Weights of a small mixture-of-experts language model, trained from scratch on English Wikipedia: vocabulary 23213, 816 GELU neurons an expert.
Below are experts of layer 4 (counted from 0) of a mixture-of-experts language model. Rows are named router (the router's row for the expert), up (a neuron's input weights, with its number) and show model dimensions 0-79. Each number is 128 + 24 x the weight over its row's rms, rounded and kept within 0 to 255.
After each expert's rows: a language model's description of what the expert responds to. This comes from a sample of Wikipedia text that the model never trained on.

# expert 9
router [ 74 116 134 147 131 153 136 126 137 164 132 158 155  99 142 138 123 123 121 116 125 123 155 126  91  82 119 107 121 116 118 150 106 137 109 150  98 104 135 149 121 121 152 119 136 120 128 134 135 112 147  69 155 185  88 128 121 111 161 129 142 134  86 141  84 118 138 164  96 151 165 115 114 128 122 147 142 105 166 164]
up0 [126  90 172 120 130  99 124 157 143 152 111 112 123 141 125 146 139 159 129 142 176 140  98 134 151 113 122 138 152 123 125  97 122 155 123 154  79 111 112 157  81 117 158 137 133 102 110 111 160 146 139 113  92 162 116 151 133 123 127  92 158 109 133 147 126 124 149 109  78 142 184  81 175 171 106 156 135 135 108 184]
What it handles: Places, wars, institutions. Endings of country, city, war and military or political institution names, such as Treaty, Bucharest, Australia, Army, Democratic Party.

# expert 1
router [120 149  90 159 158 134 124 133 193 158 123 155 148 138 134 123 164 113 133 121 137 139 113 111 163 104  96 151 124  91 100 134 151 107 164 125 141  92 122 128 139 111  85 120 150 120 119 157 129 142 142  98  96 129 124 157 125 111 156  95 137 145 111 123 116 130  99 107 111 148 175  88 114 153 110 161 144 102 126 151]
up0 [144 102 168 167 141 139 142 111 138 111 141 140  85 145 159 130 126 124 131 158 140 126 110 129 118 184 109  97 153 140 138 128 100 153 124 103 111 168 180 122 134 132 120 151 147 145 149 138 136 122 125 125 110 128 168 105 137 106 121 153 126 170 133 114 138 101 152 123 151 145 134 136 126 132 176 100 141 147 146  83]
What it handles: Romance-language name pieces. Word pieces inside foreign, mostly French, Spanish or Romanian names and words, often accented, such as Laudrup, Académiques, București, Rodríguez.

# expert 8
router [155 101 113 114  98 132 121 144 129  87 153 125 154 104 141 135 130 119 114 152 125 112  85 127 145  95 121 124  79 133 115 130 115 140 142  96 134 132 121 112 149  89 145  82 141 133 164 149 150  98 121 154 136 128  97 132 116 141 154 139 138  92  87 118  91 151 153 118 108 132 117 155 176 148  98 110 157 109 106 107]
up0 [ 99 138 125 147 124 127 114 147 140  96 129 142 106 146 169 130 141 158 130 102 138 124 161  65 141 111 140 118 161 119 172 117 134  95 132 153 156 158  85 103 174 190 121 133 135 130 135 158 106 133 125 145 113 155 128 147 121 125  68 143 107 152 119 149 122 143 101 122  96 159 129  92 117 130 106  84 112 122 155 106]
What it handles: Definite article the. The word the and phrases joining it (of the, in the, to the), often starting sentences or following verbs, as in leading the team.

# expert 7
router [116 129  81 130 138 176 119 144 134 118 137  96 125 124  88 145  86 143 135 132 146 109 144  89 113 147 145 143 117 154 122 186 120 125 137 163  84 101  97 146 129 149 114 101 123 134  98  84 137 115 152 146 130 125 118 128 111 148 138 156 105 179 106 117 136 150  91 120 112 116 120  92 148 180 156 157 125 105 115 100]
up0 [141  91 151 106 132 118 114 110 135 115 162  84 125 106 138  77  77 134 100 155 167 121 104 154 106 140 159 122 131 109 107 141 132 156 132 147 134 114 114 133 133 140 146 124 135 160 144  95 132 166 130 154 123 105  94 160 126 113 132 154 141 104 117  95 102 112 118 108 156  86 128 138  91 124 129 144 175 114 125  92]
What it handles: Capital letters in acronyms. Single capital letters or short capital pieces forming acronyms and initialisms, or starting a paragraph, such as ICJP, UVA, EF1, BMT.

# expert 12
router [101 132  68 134 114 115 163 187 105 118 155 149 137  89 151 125 127 119 108 121 178 153 128  86 162 119 156 127 131 113 124 142 124 158 134 123 125 101 141  93  97 128 115 116 133 159 134 161 108 112 146 140 111 119 110 182  92 125 139 154 117 101 141 144 109 147 152 155 139 132 132 161 147 153 117 117 127 125 177 144]
up0 [141 132 164  92 145 144 110 157 125  87 138 104 133 124 135 134 109 132 124 138 151 104 112 172  78 112 175 155 120 125 102 152 106 110 139 128 126 108  96 143  73 129  80 176 104 138 111 144 157 115 135 100 108 169  80  97 142 163 142 150 144 113 170 131 122 124  84 157 141 106 136 136 103 150 132 139 134 151 132 153]
What it handles: Quantifiers and determiners. Numerals, articles and quantity words before a noun, such as an, two, other, more, few, first, latter.

# expert 4
router [121  99 106 151 129 120 157 162 125 153 105 130 172 113 133 144 140 157 133 151 123 108 137 130 103 151 103 143 114 139 117 139 111 134 100 186 149 113 115 139  70 162 160 168 124 161 110 116  83 126 150 140 100 146 130 111 109 128 118 105  81 183 111 125 113 193 159 137 126 130 123  93 124  98 127 129 141 167 144 159]
up0 [ 89  96  98  86 134 148 143 120 130 105 130 140 124 144 162 152 130 162 146 139 105 147  75 149 127 150 152 144 101  64 120 130 120 111 101 148 103 104 119 152 107 161 123 108 148 159 190 106 137 150 110 137 153  63 118 152 115 142 151 134 121 109 101 137 133 163 131 141 108 108 173 138  93 106 131 135 107 104 142 113]
What it handles: Infobox and table numbers. Digits, line breaks and pipes in infoboxes and tables, especially coordinates (°N, ″W), codes, reference numbers and statistics.

# expert 11
router [125 138 136 138 139 105 123 150 149 136 154 115 144 115 121 137 142 132 109 135 153 137 142 116 133 118 152 117 147 163 113  99  93 136 140 122 117 132 142 107 100 116  84 164 167 123 112  88 112 139 150 144 113 156  77 144 125 112 137 123 129 149 117 113 138 143 112 150 120 108 128 136 169 112 105 162 100 107 172 144]
up0 [151 125 149  90 161 153 178 178  98 134 147 152  87 122 143  84 115 120 143 149 133 141 160 183 126 145 157 140 107 130 104 183 116 141 137 106 182  83  94 121 149 113 101 111 154 112  63 135 141 108 157 130 139  92 121 140 106  96 151 129 119 137 132 150 111 158  97 134 104  87 101 122 160 125  98  95 131 130 151  96]
What it handles: Occupation and sport nouns. Occupation or sport words in biography openings after a nationality or "is a", such as racing driver, tennis player, politician, goalkeeping coach.

# expert 5
router [151 135 131 124 154 122 132 127 100 110 166 150 143 138 117 153 131 135 120 171 131 140 107  74 141 154 180 132 155 127 142 107 133 143 132 133  77 171 152 122 143 143 121 112 129 143 138 163 107 116 165 148 136 132 135 141  84 118 129 129 123 143 128 176 114 124 142 161 127 177 163 132 130 119  66 112 111 145 139 111]
up0 [146  97 162 157 130  90 136 119 112 135 151 135 133  99 134  86 140 163 100 143 156 132 113 128 147 126  65 120  92 106 159 105 128 129 100 130 134 116 116 115 141 122 119 122 109 124 146  99 154 121 111 143 102 138 125 139  92 140 139 135 140  82 144 132 142 121  95 149 161 119 112 125 108 124 134 113  90 147 150 128]
What it handles: Main verbs after subjects. Past-tense and base-form content verbs after a subject, auxiliary or "to" in narrative prose, such as found, began, called, portray.

# expert 14
router [102 125 130 128 127 151 122 150 156 169 130 109 120 149 109 194 116 168  76 135 119 127 124 140 123 136 175 133 142 108 142 152 138 133 137 128 121 122 141 154 141 149 151 122 141 143 113 117  88  88 136 118 111 171 107 137 127 122 105 156  46 130 123 176 115 141 149  97 141 137  82 109 139 128 100 112 136 153 185 151]
up0 [ 89  84 149 112 119 157 135 130 147 125 154 135 124 143 112 103 160 148 121 129 119 123 133 147 177 129 129 145  88 104 118  91 116 150 116 115 143 108 130 158 115 119 103 116 105 160 113 164 101  93 117 145 141 128 103 120 140 161 153 130 132 108 111 144 157 129 126 116 144 157 133 124 124  94 164 153 131 151 122 136]
What it handles: Math markup and list symbols. LaTeX symbols in formulas (\, }, ^, mathbf{), plus dashes, slashes, pipes and line breaks in tables and lists.

# expert 2
router [169 108 150 156 132 159 120 134  92 110 141 135 125 136 166 146 128 139 154 178 156 105 128 124 107 123 122  58 109 138 116  92 125 146 166  99 144 119 153 139 111 149 127  99 144 124 135  92 121 146 131 178  83 130 113 134 152  97 117 116 119 116 116 141 107 175 103 147  91 133 120 147 172 160 111  92  84 113 124 112]
up0 [ 99 133  88 152 150 145 143 166 118 116 127 104  80 129 148 106 134 130 133 135 130 156  69 141 122  87  98 132 108 148 153 152 137 119 152 140  98 142 125 147 142 137 150  85 133 161 120 140 127 166 131 138 131 134 123 154 105 144 133 142 133 111 118 117 140 117 118 151 146 128  94 131  93 110 109 139 105  82 147  98]
What it handles: Prepositions and headings. Common prepositions such as to, of, by, in, plus blank lines and the == markers opening or closing section headings.

# expert 15
router [ 80  83 133 135 150 129 113 111 132 165 142 166 102 168 112 131 146 121 112 131 148  97  81 167 129 109 110 133 141 127 119 155 120 179 125 156 158 127 144 168 104 118 129 181 144 123 153 131 157 104 139 119 159 128 103 171 137 100 158 125 129 173 141 134 146 121 109 123 128 119  91 118 143 198 179 157 128 143 120  98]
up0 [165  86 133 147 173 140 129 106 139  80 148 144 155 177 149 128 103 105 125 124 139 158 152 108  87 115  91 129 112 124 150 172 107 121  67 130  89 117 130  95 151  99 149 108 142 118 128 121 112 128 168 122 131 135 124 127 147 111 121 142 109 141 159 107 115 151  84 139 154 114 163 129 114 106 158 113 120 103 141  97]
What it handles: Mid-word pieces after an initial letter. Word pieces continuing a word after its first letter or prefix, such as C-ent-re, H-on-ours, Rec-ent, prov-en.

# expert 3
router [142 120 129 148 146 152 128 122 119 104 138 112 154 110 120 145 100 184 103 148 110 114 146 139 132 130  75  74 109 118 109 133 126 146 122 137 167 138 158 132 152 147 151 119 115 197 157 142 109 134 134 139 142 146 139 141 114 121 117 134  89 138 105 150 105 144 143 128 113 124 142 103 150 107 118 112  99 134 150 108]
up0 [106 129 112 153 114 141 133 114 126 128  98  99 171 122 155 149  98 116 112  76 134 145 154 121 112 145 133 167 167  93  87 120 145 136 128 118 110 166 143 144 147 107 126 110 136 142 123 144 135 122 144 130 102 134  97 153 138  96 134 140 135 120 104 140 142 148 126 144 129 130 110  98 116 127 100 148 106 137 147  96]
What it handles: Sentence-final punctuation. Periods ending sentences or attached to word ends, plus decimal points, colons and table pipes, such as "+3.4", "city.", "Sacc.".

# expert 10
router [104 110 127 142 121 133 156 141 135 103 135 105 172 123 135 115 138 131  94 134 137  96 128 113  96 119  95 123 146 163 117 117 144 139 106 136 132 150 155 160 128 118 142 136 157 152  84 115  96 129 155 112 132 114 138 126 102 116 119 151 137 184 166 160  95 156 132 160 118 111  97 163 131 137 123 116 127 124 173 135]
up0 [ 90 166 164  84  97 123 152 144 105  82 116 167  97 177 140 121 120 121  91 149 114 143 130 115 130 135 173 149 121 115 111 159  99 139  92 129 105 114 155 153 167 148 136 132 111 123 118 113 128 123 170 128 124 144 178 107 131 162 109 155 131 107  91 104 144 115 120 132 113 129 147 131 147 115  85 125 172 166 160 112]
What it handles: Units and table headers. Measurement and direction nouns (km, points, days, west, %) and column header cells in tables, such as Location, Grade, Ref.

# expert 6
router [118 153 130 137 146 149 155 133  93 106 114 123 106 160 133 159 146 112 120 125 129 128 128 114 161  97 124 143 119 110 136 137  55 110 180 117 102 116 128 117 127  68 102 129 143 145 153 146  98 127 135 101 146 142 121 137 125 113 122 179  83 133 101 148 134 134 162  92  96 147  99  93 141  96 140 126 134 104  85 159]
up0 [120 137 128 127  78 148 197 145 138 118 148 109 124 130 123 141 126 148  77 153  51  95 117 141 126 131 119 135  90 118 114 146  99 137 155  81  92  98 160 107 146 145  92 107 194 120 149 104 127 126 153 118 127 111 134 162 113 134 133 120 140 155 114 145 173 118 118 141 131 164 135 102 103 110 108 154 146  99 110 123]
What it handles: Non-English name pieces. Bytes of Chinese, Japanese and Thai script and word pieces of romanized Asian or foreign names, such as Haijima, Shaochong.

# expert 13
router [126  70 122 134 154 117 148 103 158 159 162 164 147 142 152 148 112  91 116 125 122 173 154 121 159 120 136 162 140 139 116 194  67 155 119 135 111 102 124 129 120 127 120 176 122 145 155 141 144 122 154 111 155 160 143 144 133 119 105 163 104 143 132 116  91 130 123 121 110 116 163  95 117 141 159 147 113 130 103 141]
up0 [166  87 127 145 135  95  78 141 107 145 107 131 122 150 140 119 136 125 117 113 141 142 127 111 158 107 104 169 103  86 113 147 140  89 126 120 118 125 125 134  90 118 167 127 136 174 119  92 128 142 108 149 116 169 122 149 153 133 142 121 103  86 152 106 148 169  98 120 112 105 163 131 118  87 138 145 109 151 104 132]
What it handles: English personal-name pieces. Given names and surname fragments of English-language people in cast lists and sports tables, such as James, Blakely, Thicke, McKimson.

# expert 0
router [144 110 140 157 135 144 115 164 125 168 129 101 139  99 188 120 140 121 129 162 139 108 146 119 117 109 176 127  82  84 117 105 137 132 153 123 164 102 133  91 148  89 149 112 160 154 103 138 117  97 133 159  87 129 107 136 117 107 135 130 122 127 139 193 128 148 179 116  80 150 142 103 134 109 113 125 124 124 106 108]
up0 [ 93 128  89 134 152 131 133 145 109 112 126 166 175 157 128 101 124 125 170 115 160 143 130 111  94 156 151 160 104 113 156 111 119 157 128 100 137 121 114 122 102 129 141 132 107 132 151 141 152 149 176 185 118 159 118 127  94  93 136 146 109 108 103 155 146 116 125 160 126  89 139 177 148 160 154 139  74 130 104  83]
What it handles: Clause connectors and verbs. Conjunctions, commas and auxiliary verbs that link clauses in narrative prose, such as and, was, is, which, or, but.